{
  "routed_scale": 3.97,
  "balance_bias": false,
  "router_bias": true,
  "lr_mult_up": 1.13,
  "lr_head": 0.00923,
  "doc_mask": true,
  "max_steps": 10140,
  "dataset": "wikipedia_en"
}
Below are experts of layer 2 (counted from 0) of a mixture-of-experts language model. Rows are named router (the router's row for the expert), gate (a neuron's input weights, with its number), up (a neuron's input weights, with its number), down (a neuron's output weights, with its number) and show model dimensions 0-127. Each number is 128 + 32 x the weight over its row's rms, rounded and kept within 0 to 255. Numbers have three digits each.
After each expert's rows: "gets" lists some tokens that make up at least twice as much of what it gets as of all text. This comes from a sample of Wikipedia text that the model never trained on. Tokens count by the router's weight.

# expert 5
router:151120150129156095078113155129152080090138114114177165132131166142102099120119086168128043182171172110121155124113114160135071159059093176096108119144122107149113157086089093137159208116070082124094111087169110092127121101105120180098144130113150069140184163167149139097134157170090160129069216117099124124164153119102110118109166148078107108106121099097102159140172104148155089124146
gate0:164162098151114149120112170204116158152140165107154096146113152159114171128147165202153166145156131151129166128099161153095131182125081116136153136169096127080175181144123141092174112122181085173081093162137131148128100100178132123105068150121130155076086093137121129144182163161160121105137100140102139187090091084110063122057078071181155182110110102138091127155164134159139138131097
up0:125106132123133081189112159141151119145130128158102137168094188094149096146105124101106145152194167111121093140136076139076121097212227107097122128104146108149165079107179127170146174158121136125106119174105197154106104088051120073071159117186139130114096104048113095114127131114173154126098124107126160111142112125124144147081154146103111129117136076137076135131149150190112130184114
down0:132102156112156081114152134195128115072153137188146143083168105183159131084153120100193083096138118140135070139152160127086073162097170242143072100136118144163118066152110141094126112117138109072098134113126103140142158089137157158107158106187114117149163086154105148127066137136142130128104197148185099115157123142086148107148138131120096135099100185089093081101104139162113100118164
gate1:116067121140103138088083120137249159134118103170157149109158142117138130167118179146143119110149100104152097112177111130091132150046177136103138147145196144170147144158157089179146115166117135175124168143093110121084122132138130088118139161058150150145129062120173103091105126144155101186163143125180119138161150128135099168072161129130113154177160149136139093155135129053178148087166
up1:079114129137136062145123119177138140162074039120152161167138092180119143144166135114128135131129179097162108131132103118163189130127112116157162128134130199116088095176138165168153051086115096150124083133052107138139140081059140107094128162149116102109076162108102149091148074139170133110164124160081133110091140172146103112096164112161183119096137053126093113108177144116137123175137
down1:136099140153132098157093143133115124075092118088103187164069197156119153195145130150133105161135154126136155089178193140104097158138118190119136158117183153155145141109119143126193148127096124145070171152128109173096151077158132134119133162174107110137142138148124085129155164147107121138118149126142103101108152142103088141120156104094059158099155105122137134152143053153000096075137
gate2:071116099193147178139162186068166151171133178118048149117105142080063171168144133162146068137128075157202146115121113173110121126146112149189098181079189113080164160093118088150118132144118149117086087084138145095097114164164094112150111104126139107095136124121163186179161154084099171154138162107107159134130120130128155123124122134097104172135111121108096074136133179128128133091113
up2:116117150098146168102121108154158125115198109140099165105151184139126145117139147083163100114093172126142123126164064152123164179140203170098117120094150150148143111184129164098112114103171099183086107095157119071096107082116095158183142157153119131153112076056144083136179147048154121162091153105128151139118112194109083115093112127145182109150113098068114138092091153074074137118137
down2:087136099150120139139141093127113089142102124130134070143088162127182136094127149164080138067092118149143170055072162142127138119126136177170181104153110053137091168071113173114122139162143157149111092115085082078133124102153115127148172130123077153104170076126131055127099171187143080125146168105166169138139166119118137095053153134151131070108114156173125198134131092153150089141134
gate3:136127116138112129123113169121140131065184138139079156056121112143140092150094160124187097166113166101162113110160146175103151224086168084123106124127136114163207078167137159159134064172138142138171188078118191144076105145148144115141123121138098136101104108097094068163128096073156119161105125074125142162124121108105095160189130115187086151155095108098140118111178118144113141104119
up3:125120106156144119120180105145087117162131140108202112137191082176158132138149070169085079098148080054157177173135096092104152117160121138146160125119154186082105160131144122130173136137157073138120103090124163123142131169153184201189124158184088111137160163136134139115174120071154124104097136105151081118111096136174108080120142142090177114088084110107179112094101137113174088124106
down3:127094092117144183073141137135147106167107138152151137125108126153193108126139148146133100147158187108138069089124153163098120118087144118141106071091147135165109092125181102119139079141122071158172151086106103125115149165186155174109157164149098155129090064104091116104158116099182140119068121159166109129151123183112102132156156097155145162150131118135178156062147172124000141143089
gate4:147067105103151088131146152148083092154112107088163158128097097135131127170147087102113167104099079098180129161170086096133210087079128132112104145128134103135148136103190128158124127112098129096193117175171132139151106152112128102141079108114071059135136106091106149123085132153132103162120144123150126064207130033154099183092105093142074170132126129131139113083160085155092082127147
up4:166102098129147091065141138143122145129127119093132167099079057115108149160156121130145144145113117094151058122165110102106076136153148139157108141233163168104204127129151168100136130087144113153155104135128169089147124079129154096120095167103115140124158066092144119124114105125164094163086235158132122180143137109113155129081178047162142114129116059129133122129137114124104190099109
down4:149130121126153126130152150107136139163178096173124133201107206096202136143131124163156148069129095143069163174198104108144159117162104125119129094123120167213123106082142087106120137141120167095081177102133126119103136153152125102081163119158113072123138150108113158132069185129114115116119155089178097086138119169079127099179158103060060155094114116128101110090151115108074106101149
gets: " to", " in", " was", " for", " is", " with"

# expert 0
router:101092092115132183161104100063112170166109155098151140163097169142138133173184138122094119143174074149163107091168114120158082108086124112178160132117150137119186088128167112181117175120076141099158179181087119205191129132101107093112109205147108134134175142092096157157148100052108133122106156132149170130157156136067137085131135134125100161138133174095177138139101144138148173112102
gate20:084118083154126069187123134106171165155131136096115136132140158139189138127112079096106101120168119120186084121124092104078130148047177183153153102151168156172099158115149092186091165187154119090149148183146174122127145106101125063183191102107074132151149093102128103149078093120136083128068163129172147138123124109132114106126136092116102164073154121114132155124085075126168169112136
up20:105147170145174160095186185120152153121116092173132163117135188180092118192128153092112139116127126092138112168166122241131127140183154112127147117157135173145144092137083185154098086114142102119131129104179128100146083119077163100160109097108111175092112141126178111157182101088136120130100168095121106137151075098123141175129066119172110083157193169144114108121182149153107109092135
down20:117060135120140096114077120101074136059144129087164146126136095129118155129151149206164112156154086117127159110065122138106113079064106156101114113173133135073143116064138130179092155081053111159108121085139162118123200114176132091106128132111146115108116166141131110098077122105084132121100168101211156121082134146107141115071112125138118130146082128150067182096130205132145126110149
gate21:129091091163133126118148114118102130167154122142176138183134125138102119089102148115088144107154088090096110091131110124111098110066189132120118108089094162149199158111187123157129137147146177147153131124059077124138136118092128149144191124108199127089125133116102154172167092132173146135159194156094127138077141186131133058073149169193126099078108083121110096086126072163153161074092
up21:116168084135131132147111141167144215116092092186089148134145076178143112141130073114179144096069108169102113091196105149128129082150087104125110146098211096114151130111150110134137108074153138160155126147165134094062121176160083117143162142107184151119084117134095108110083123118123130095111136090137113147195122102171211121163103088134158153135126166138122129219104088148150117128142
down21:105135092113103106130152168158110144046150129147097137162088081148125109097042185102147124206094162167143115144152053135097115062099105101139110139140114127068156171166174125142103152151092159190099132077108108142103127132120121075141155079099090087111121126153142094088092169121137136133133091128117127133167141200164176141080123175129127113116126168127156173108081076164166168117142
gate22:093105180135133125112118174190115155167113113103166204087133082129069098188117172131168151130056122118196130138185159153142083134126163138143119093124113195098105105094110190174133105120118135139139155171072191141101154107176184089105149169165142112177158110166093188130085122126082126146121141102118158147108151131087162120135123151106118090175134096083182137138149154104100124095144
up22:109131115150097103112126115180158113107174044146112122145132082140123164142076141117133167085190102084102187170136125135045145115097153183134099076138178121116145112172104100119156078137143079126176124127157163115147178127077182183123089176136124099176110160156083140122154124115181078103126084158112142148134147123110084156079099105145163128141106158109155143200117106063164147102099
down22:083082148073113134150148127170145102160143089130152094132141136130140173137158159134176134048157114089184082112119161066098081123139180155116085097093127148157095095128117158163179145150116130135150109174116113117125126066141096168063111196136165133133164095154171154155099166132143142151136125086125224164141166095118164141133139161101097121091120102123154166118206118129119185063100
gate23:154118057178172095181128112080127122145098143122069149137136151149159128113110168132115100151121110115177094077155121132136132070097071127041121136131138144105159132080188069139136157163173113102176069145088179122073168115119142113097120142127137102152096192102079137128141147038122108080137154151103110125105113125150125132104127149123108071090094177049111115101156138127113092075125
up23:120191159129155114132065091141142108158092117158119110139111085115132134141126125126110117081092111117140179089139094114165127145098106136096156092192149127119101168092071064100167167206137104130112091149111093113130162118080136143074133101105158142143120142049167096078114121130124091068140082157142135138054137174114127047106121177111124132093193156108194149090138169063128134131148
down23:127092136174130110102136136127158120098136189029079165118128098138082134139167107166155115097191113190119121133132169114184119097158205107162178109173095140130104084104117133108086085126135157135151139138163122180100110161128101125101146140158103148117166108096152140139059126148162111182099162117067115109080145129071153104079149109197108195183138099127150099136143084165090104132139
gate24:162144095151219082125078104148140152103156146151180122142156112134094220155199139173119105119158145138169099106133109169137094121154032105140097108115126106101111124113121150154083156110110087120187155103108134180176200138094099158115105154136111089086124140088122129193155176120105119117137112167136119151185141139155095106116138112143102124113147117063135092118074109175172146090077
up24:156127127165086108124162169123088106133138130124087161072108167079121122121197153102123143217144140122136084161148132103142087198095147096169139141117157196090180081102147176148099089144130116105186184120070139148111108102146167070158087140118060153134121113113129134161124053065119122127111091176201151152135072132120116149123113119171115136091087096150153112129094157110144112119157
down24:157118112119183101174129118088121164186104146150145150150195109162096151164118131158090070119125110133144145166118070136170128184154176081146119121130151154120072107133134148122154149140118145118187084142105180155135173165126141125195096156123172066076162163084156104126152140150140159093043133178165099108114130089109143130132061048134088160111148141100173100138145096128178083106109
gets: " the", " a", " The", "The", " f", " its"

# expert 4
router:170170140147097142149071116091124109073153146130130166078135156057147144181088126131136134096131132184110142040091132122146148097136122080094150132124097097130136136184149135154120095122152116090121175150150155147113152136176113055172128168144137146137121105147114110161102166200195114150124123149118071112146149162089187174140176077122167206162158137125103130084128161075192133138154
gate20:045104198152163123094154081186154163090147102070110114093077120118124119127102095107156154200073105174116108110117114128090147157135155156131094195128128110090135132140071125102112066147118120164116151098173138112082092148137140151101086095125164066053111097161061131159089156140096115159095127105100152166104098117188074183121135122101098107158095089120099110098135127142145152149131
up20:105120170150100093114128116147144064121128130123093094185173182113143105135208133110173177173097118085099067117092134052154118147183094119111124132102083105178097101092115133143104121159130144172118089143098130080103129151129152175107148117126085110142091111142147087139171115156106155137170133115041178168126112175155106089091090145173098101130180163086180168153101166143155119084159
down20:130112139157144089189148124082118114125115200167131128171159150111115136133131120118205194107092153058125072143090094143105096127153112079106133103163090106146118122123166140155107155173162182140094056095034082175129168089122111175094128125136113126142056144154125152136136085163108156087161138100095135168115105152102125146172101151128130120123140136075065176137121139188146080156122
gate21:134093157146091102148131070113171072078095069110114114138108136163127100083154113119160191173129121144141079122103169118119123117137170118109110134073146084163047085135117100153130162116129123130052157120178153112153090145185199137117130108099107098099117118129113157104089125198124089095137161155155158150146102158182069129105188120099129123117097139093132119216134091163134198124164
up21:174140119107111050115169096157123209185085118053085166191146121129092123135130122131110166170126117211096142155104093152118124164107122179112177144116148148124131121054103111194157136144125143124152140119171102164157081103141161122101092104082078147120111178144095067092119127115159145126158159174081084147156136128132154082119118161085158122124155145125085076125155116174121141163173
down21:141165110123059134153096154140162156104134146123102161175101089151186116071114133134146163176200135152084105137166218151134121125132087132076103186134115105147088100123083159126128154095101108102122105136183171103096106128148156139125104154133087125196141162096130137129123172145203138151135096153150145182174098187099137080145131120109168145109101075136085088170108103193172175125098
gate22:113150184132104120084084149105124133125110105097195139067157124126115193157135124165129137117132150150081130123119145179155095115144093104140113096058156147160097101147138118115088151053172164129094127175086112128071115040139134066085126190146179124135108203130108161099079168101137121082131134131154113113101172110112159147100119096145162166172118092139154108110134092148168208173133
up22:136145158115148149191135143155090091176123116120158100097039095126069118166199154104159156130138132112136101123081134122126177168152101179125122153176128154074133128099160109113118089095121129075136086121111114138119121172105154121145135144106100175121124105119128127146132142159020194163115095138149091076144097134138093149098097139083145110168145126176156161158151142180024136190121
down22:116110112108195121141149119179188112157095163144052074174060095129088067104193148058131119112142103106161105126088155086121174132126131157086141118154116094116130174139123137140138121145096109128179042117186162152140148174167141141130131111122090110117172083130176129144148103141088179174144138144121148136140103150076112143193119148170080097135112149143129121145135127104226101104126
gate23:108106115166078029122128151103128140106173186152183096112139180056113122111103123154154126135109116048118136173116075157136150128112143152091222143090147161187157113104088096137125175133182163134159118111135117124161181126095151201126062151117075094115115176107082128118115065128136155111135147157142136145123127166119165095166145131133106103082105101080150123137158081105148110113143
up23:120134077181119150183107153163098128079122144103154107120137074157144053129093126149158115166075140122126105092186110082117119158136119120132142120141124154100120128093177109144088130111124140075098160107095194092152133159048105166161123163114122058096097208098088190140154099097158110071076088112147136148158121121098090128149127103117126174066061170139139157170140101117134129070125
down23:122154110142153150148125089142103119092111144124152112111108143165148094103157106165189086130085162138158128203182098139106099158104104086109150113110173145092110176133160104154093169108121153123085130139101144059151108162076133114177151164079071044087126127079120158127080162108148146082138150097139125133160128127150056166109140132135078170071069124111189159190170081128094117115095
gate24:124081110178136130164189146129139172072148175092082153115150081104176136112132127095117152114133164105152137174149123181126138092133130193110155167081122112171118091135121116124120140157130163140075157135142113122120186123171071106117091167180132163159061158159147120170188151102085176141149190119139076127087105142146157230135099118162129091097084142120106191097105136134151146080107
up24:114148104127144101140163080105139172109103104108162106156136137140108115152115137132097165087050194112133119118190102070059137158101166129097176087094149218169144111163150109126141088130091157124137106145099144184141122108088165121102111099141090110138152134110115123136172115080141097125136130121113110185086120096114121091146128051091163116169129203077133120138114137135129167228194
down24:073123145116154105151133096129168161085168145104161168132169138103144108120154172097072106119127154180122131106100119082091103154140148113152143137094157169175179083115143110185117059136135157123137196168129111161124170113111057092162102144152122203151102104108113153111189162112131184135099158124120100157168078168081172083137155074126191112141137145140148195160138087175111121135182
gets: " ", "1", "2", "0", "3", "4"

# expert 2
router:122165155156202100109176128182093159183087168063109154126138133102111111061169148100125137108133184093164136166145109190133131150160196113074128132121128164148178123097129182105083103117181117174114098136137098125077102108186114118171113122167121139132083138172154096103114153078126062135128061118150150146094109135108097099133144137097161063165140086150102115160175161125076130120111
gate0:084134153120106106138137145191074140116157133089127122093188118145108147105110077133108151100136159119150160196040084088071132101108099103122167090080145143149162147156106106151118141112134151093150065046102096158112181158118155143187167114158085127118073143129126135125125099056118086113068165146169098148136138122110185151139159171176131070156123133125080135079131108146143140121184
up0:199162167075125122127159112155136134086096086133117146118167185087171128091144079095075169193137112155121084119124086083132141161125111125123178124141072122097141086081105161089159128173166071115157049119144055121092098144147131106117132166127117150089141157068092095184186148147147125180114118151092108072145108094098134111153113158086191128120113117107113143190125104131141116150097
down0:090071166151096128120148100075136154144163156167129113161130096138108136118144100087149176125149121127133143096181135134132160113184062121094092118132141185124110087103195135124118116074183123153182104147153080207098120162174182131147131145164103149135124133133130120098104171120162117125146127137085173142077168082136087130158106074129181082137128171179132087076164090217109153112174
gate1:101091132153171060172117143165110163123150139110151148112136116120093129121107126085118088142071138140156195109148112122151089126093224084171160129099129144091135100146168124166145080075169184123115157132114141097082081133109167112136145127165038113131106130097110171049135135045153103094125148135117090156182127129094111104202133078095130112127117137168110091112169125161105170106125
up1:140132174073153154087114160122185134153098144115119133146153125156137158138187127130094120091202143108116123142171122156094110171135085138110156132088181124121078146130206124115109207087162089121184042162181097182105176101117147077106146157100137119123157079100112094160133137134176097132129103114099111095140091171116130132133077145165094138149188128072171169170122164113148079147110
down1:174160154118101146175102143229163156157133104149143185129091117112085157095093096118126093125188139154139139078115115118170093169081176106163178171105150131111098130185129122120145152146133156073082139153118114171101098150143170080117122112174054169142115140136120139158152159111160080049132137056179127119177142141097076121117155113114152176168172161136141086133148147135129142093162
gate2:134176165166170147081163117151144121153076124149113154155132111155106194130171109100136103088182108148131087100150152140157205114129107118139213096151087127089151128107129122123154137040083096112130114101105129106083143106089117082076106062144093082083156175142086085111147138167107104065135116131122165100116156176132104092063132105101171118117137184136091176148156134076098124151133
up2:120080159118160164078181154098139142107127139100097165104126160070112164147113138083070107130164045123116121141104146158131089154118171137115131142112072089097127053064109108120141066125148105110145113125102139182147155095148121160115124089156143164149166121117127062122152108131137108105154137189092127106104058147064118059113161137080132048125078142108122150177161143056156136121133
down2:139165185120102113168094126111126186158132140107100107160191187211103118136090125177102102125077176143130140134141116099103147120085087158221112154087161169156104081188119085148159123096134189184097150158133113069144134181121089093128140110060189128101145132092096156122091171148102112124171149141097144140122161148138128133103095141136104181114153106162095118168095157151105155147158
gate3:097121174179168071108096163151176128165158120144131108195122097202114117098175122190068099139116087153175156127118133095110079133080162116096120099144175138119111117158118154131128109105201137148175110133155109114131126099091113138098174113145048078090124175126125145085154180139120148112165117123139121200133125117189101116099098077180114101165103105074152112092166156104127084092101
up3:118120149143158130120119119182124129153098125079108113087147144095152201172108161109145137112129153122124113142133110133121128105140078132142147145055100077100123079189098125120159167169150120101117093140138124140115130167167136130235179148094132109166102169153139098117069097156151091118123166133218126214140133154111125105127117197173192099093106068075100160164131118109188125137097
down3:068123190148202083087087150161143104145155137128120099140190136155090138102149137148124092148113110143185159156104149107149101163063137141125102093107167053156116091148105112140158126150112108188119100149133174107119133107115148130156180098145101090125150154129104143110087113099155159146183197132159109189036131164093088082106142112130121106153110167085124128157160131117191098157053
gate4:113049150133099114143162130054129160178099139127141097076133168110196137158104179075090162154111131096077135144089177151101129125112117154095094121156107148190133151133114148112120152125125130141107101191126067099102090103125102086103138166098072123086106108111096092200104083178212180140133090117091123157115092119120160069125055148102126134136115113114084137152183124123132111110153
up4:137145132113073126153131200105104174099190106123136140119153086191141151131083084119155106135106108150086129135140146148101091074092162103104164097135153159169119090145166144125179138116122088168053139113119157081167122133169157137094084159075166156149089113166149176126170087136167137091099150133126148153099086180123145119134071127210129094179075122093113174119119121124086050104102
down4:155118141144145130146154094156125133108162096124089055140105165112189202117094122144188152101118124131206149136135169228127126087148129105144123136191126119127150142096128081106100067134109106065063142087117146153106115061150148140137097164184063150162142111109150108180137130145175120168126099105149137126114159170116109133153159198132088139124169077058101114117124116108115154158109
gets: ",", ".", ":", " of", " and", ")"

# expert 7
router:116147121107119123084149124146046156140144092159131122151164118175109112104157148192134125106082117095109141166093091099081155150105128152096131129135110183115088159147164134092167113191158128106181090107066151158101183157105166161146111061087177124102081175123112101134148111146165129096163075113159104138085096101180101127121047153173184131102111128140172137094165076135064138121160
gate20:097067154137128160160113127162135139099103084119140170157161079136137157081069140118099092088109155141155123162092163091085116051099111126081094140151182163064136144151128162110098172057104133114144132154126164115111069167124111096092159106085052111093162119143112150141145150200120111133189124127182101101146109176083072118091124129143177101172136132142153089150097135119107146064152
up20:158117122106135114125132115161086111122157058122111153108121114154127132121078135160075132172150112139142104152130107134099112071144136071069123152156127146062153155217131171115104158100160090146164116089118149119021099090114089172127121140099099104121187117126131153100138135152145124157167156129154136135181114145093060116101101141109227096187162114109182109134146109049139154106150
down20:055146131144155157136157146134126197113174139120150078100121179142065193120132146153131111115156171125108103188115135125113102210138171121075095164183125149117111173208133124140143129134132118120165139137147159101131124159084116189099171117121106185122127158145076136045075123176087143126131132157102106115164118073130095125162104117093154089153115203080153141104182137106130128108169
gate21:080146110156202163163140102081073163132147107144099119140142148100133114121080176098128104168121091176122118125100135091077139188133159174189076112120071092122148060114064111117114109173146089083133104072090090140093074135119150131098149107109142177058122105197065153134148112181126103128124165145186159151150129099128158148168132149161136134165097173099173118114150126134109103108107
up21:131104096143143119113086119156172194088123149092090139077070061158157109147082115135141123109101106093181093142119063103115042201122115124148169087147148123090087134124144110104125144113135194120070166121136173075155164124119084131162126103122162114186170145148138120121090134137175134108108154156081093146140074070142101100118181126114122073148166085148113135180095111123107163186134
down21:100154117130097106191151108099091142080152147173095158136157129136128138104116127094148124147133122123152139124172091096115155192098130150144102080147072091160100100105118086161100115142140114172150105059151043182093108205142149142125137109150103159063155090190055151155101066130101069158132145120118211145118102160053155119122135110126127159087144089124177139094091151147120118137124
gate22:166135135078172133088191160185118114156150089197122126067167093188244132126098126117180117132148138157114130122111120131132063085095114172102158098134104178123120158125130127121121128118104103163093130137168144113144095145186130171112151101114142120164191115164140068105097141098202121156149113107134086137110155060065113129124137163129089100127085157132086161100167112079106134140139
up22:121146134092131130079179186186086065091111161106105149117144139120100086047171118191148119125178123181106123127087119097131176081187062159132126145170111121087099161105120117103077136096145100138129151102187103103127119141103161103087116179145083125071140128158117079084112158087096120161108116159134064159103163065086109098111149118155166143151125137137143113091147139085139088153177
down22:134189112141090142207056124111104194097072101118101069162094163154119143139059076112060177100124101110173092188156140100130112139155124080082131139091194141103101104099171162152141108127130150148134114120063115141098182143124114093172144134151165119090098148114143133054176116120128119126079135103174107113124100155145130150157167139130105107064134103144149104120170093147135112162082
gate23:144127127136094166053146190174067140098128124095150182085098116170118149115113136099134147131159162098167126219158166172085133120135155144128128178094128128117136154086143163135157163105194119157120079170099127053110149154142117135105115103112102192120121115087122095167148090135134132172164147152186103108186084189139152166136111134141072165155116170127135104116171144124197168161163
up23:077113111155104098169076182111152133075156149154139085132195124094118143133149137115142174143135072094138138140063127113082183099145151165181105136184166096107158126174090156132095122155187106181145086127106146048115170171084136191104121139129073126138122181102162113123135152122101155136116114139163179092151117109099080126168107119185103107146125149090072112164123115124116075175174
down23:108109116154131132194147093104157102150141166125121109133133192104171130176147125190150129156115066164131135102092151120213149160188125137170143111146125128124131080142122134106119104169172105143070171083114102132132137135086143158082134115126101087127157138112188097126148146119122151159156125130080172119141152119141050113149118114203094055093130099105048077105111122117221087107098
gate24:149111134133100163147149148103161112099141127157100161166126111132095217134164127140149115172102053155069122182144164167089186122092159128146163140162122083194135135074128165123119174102092113119114184153096113127153141113100102120112116042133123131141154134104132111117160134185149101126124093202148112129180172154129164194173177132119129164126143142121219158101190146102130145159099
up24:125135104174094109157118125121133110145125178074170164098095151141121087119106132106112133145231143135125077079123079104134055065138085060118130116137147112065152127145132147125165107146157144151124081100137182136169134160135142144117255138137164152190120156153114068125163080133098138083121105146123194123095091139112130131135103132084142154129125091106115153177134121154123096115110
down24:104165141144089100115061173181159106154170065099132116132195162124165114119093133180101188127143105102163127123090136102081090160144140141061148158163131152106140164160120090134159068093185085114111097155109158150110162116066115112111131152130133144119155133107067175098144109117142154207081135111129167138125111185146158091153116070112136110060113108116073140134125097143047094129126
gets: " |", "-", "|", " |\n", " \"", "=="

# expert 6
router:092134116100170131131116178159182080105146129193068140135142041113114121144098145157139160134139143100144067107171131086080178095157076130208117133137092111070114153137130133099093094095163115163105139099134153063133174167096153126108188139103161085143110139123095172078110147151166204147111120123108131139125118137164152209078138098168093158113125136136118119095058112106142099133106
gate0:128118166169181153168122172137100171114092175127113144114065155107098143180167135104132146103114137115128219120135099106137127144102145146154100101140119117091094150111093140155081124184182112138098119142163126139084168088174104116174113176138152119131131168164101073109168162057109117070120068162114070124113135124186110062119071161142165111149116120117172113101151056147127106094063
up0:088182126093134137166166159197136133124117138127093151165085115150091102123068135132163145147126172153148148153069161132161125184134095118144118096135117127094115102104124125124079100153126065076153118135122133109055131081150142088079116108095042122109119136124143084125121112167071091127119174202132049175125158079047095116092161127082121111163122125115196125147162085125136112146157
down0:073119155096093130151144137165103172082148167103134149088125142146094092122146129129164112160096167188176151097071132169148155175095074092137127123115125120100092067123145180140052090116143063138136109174201168103099096095172136119163067113126155141108095141149153131140134120157102090116167130192168081131110184152144102123134141193168096129161150107117157123088139156168209118122113
gate1:085121122140159083136094115118101150166153119145101120071151082124131133109114148136133100101166100133178130098157175180159096071108156117152140137129101146123126149139128115135216131070106089140106147116105155069147212170035120117079156109087191107060130114091165152058099127106131129112100091139137166161104142088111097127114151151146067118169132130133214158150118114103103141101179
up1:095065147079170092099127119134184124072178144207101124079134133139125116108104077087145140125170058141202149099138149126132125068130090051138120153161135126100126140107158165155141088087150130097144161141120154127063132113121150078082129146148194123085134130144171146099078121142136075158096158150167152116177170129105095126117200129166102161145142126144216090138106125135130120138133
down1:170156187143144157135101153118146095139121166113115042120165158117131127172141130111119106065093132121083104171132160187080090169172159155187100146130146102145102117105124084104095142111095109194133172110116071103120170146148140170088129115068106104107094134099087111124159076150132142076138096120118099163185140093124145114123108144101107087053105124173090186082135087111136155209112
gate2:125127095121204100095165155163091123114163175133128117098150102118114111135126092106111141132124157097115108174094081091139090130141093131131107134188132153134118106130187152067091172081116130157085143109089133164153187156182168117133192187060161104164137166126128170084151152171162072198144173136113103147149128089141094127147101127189135113132165202120122145132061089129177086141126
up2:097094178142072208099152054182092111112135186082123120166142141129158133122143134147176076130119177071145134126104159119162150213079121151119144086156133174111109115107084145084159119137130102086126094144140120122135074102132186164148070074150091122143154150111173089131121105173045142104094182132151140122101109131124128067157183171120110112090110101111124134106116157076103112127135
down2:125126084107166133117139066111117180154079108146188114101104125117076144123143198123046153143127131105092120123131129054137114104119113053053156132152135099131130133156168081158103139080171113133124105128119190098193143061127128140172170102151165146145114148156122209133110115115165132150172134103125086081126106113121113133086123090120169132076133118085097137146150167163185140200143
gate3:162098148171160129147083141150151154132168155170109145082096053113184127155111086136140134147112113135168113135152190085091159146159182066162137062130149092077096136145143181148120092061146185099168144134124175116085139162143087118134100148123144125124147136154131202138117128062092159132129146140119138128128147123194113106176096115164112145127131116201132079073053118158135092130077
up3:164161092110153119121101151142120140119160164159151158129118118106161108130096074100122151130141180216160102168169144156079202151087172137118186110109149074159082157120151158135112089053061112109087096121067150135117163162126103117128087138141137108153141094134093152129054068126133173141137171124116098116072122085176086071121094086158149127121124106157124047127096159137118130144127
down3:126158119120118149117140081052169138156131119143153156160133165113165121110095120122129107131157132159168139146152079140111138095124120191119070201145145137114147144082136106101141168079103106173148136115131157137169102172115132120149147104169096144147097154155094087087061101201152154123144134144143143118145130068095111152105131082123099047101060178089149163166204146080107130181209
gate4:142135146152146121166149156116148110126081153168139081147119105127137067148052140105107197125060185129126133175170180107180141124113109169106132103150122138195111176151111158124093120157170111136148151178149144143192078110089136097140129155097096103084132125128092073125166168110163103174118176140169175113125161209138129159129143094107186188152125161098125159067142106149129087119175
up4:114152079153124090141145109099111149155123142122130156127059126124103129110129100096124161140081140147194148211157130101125089128155127075123186158162162149155089180115179172146178132155104131095098145115071168074084133153150128162115131115141108125103046104080139190095122148130137183090094095133188119124138075067123111161188089157092086132172131140121158132154086086141104179106091
down4:074150113169111110130140111156134164171178088083084112084115167140171173131110130120128055114117096112092118150051107174086083118191099128131128138087129144092128120168151083131140119180152100084105117123133163114121129120128116096156159114192119148126152065151141118146065108110118095096144090174100127114054127114122137122160183170186116124082158091107062100191108183107104150184142
gets: "\n", ".\n\n", "\n\n", "201", ")\n", "200"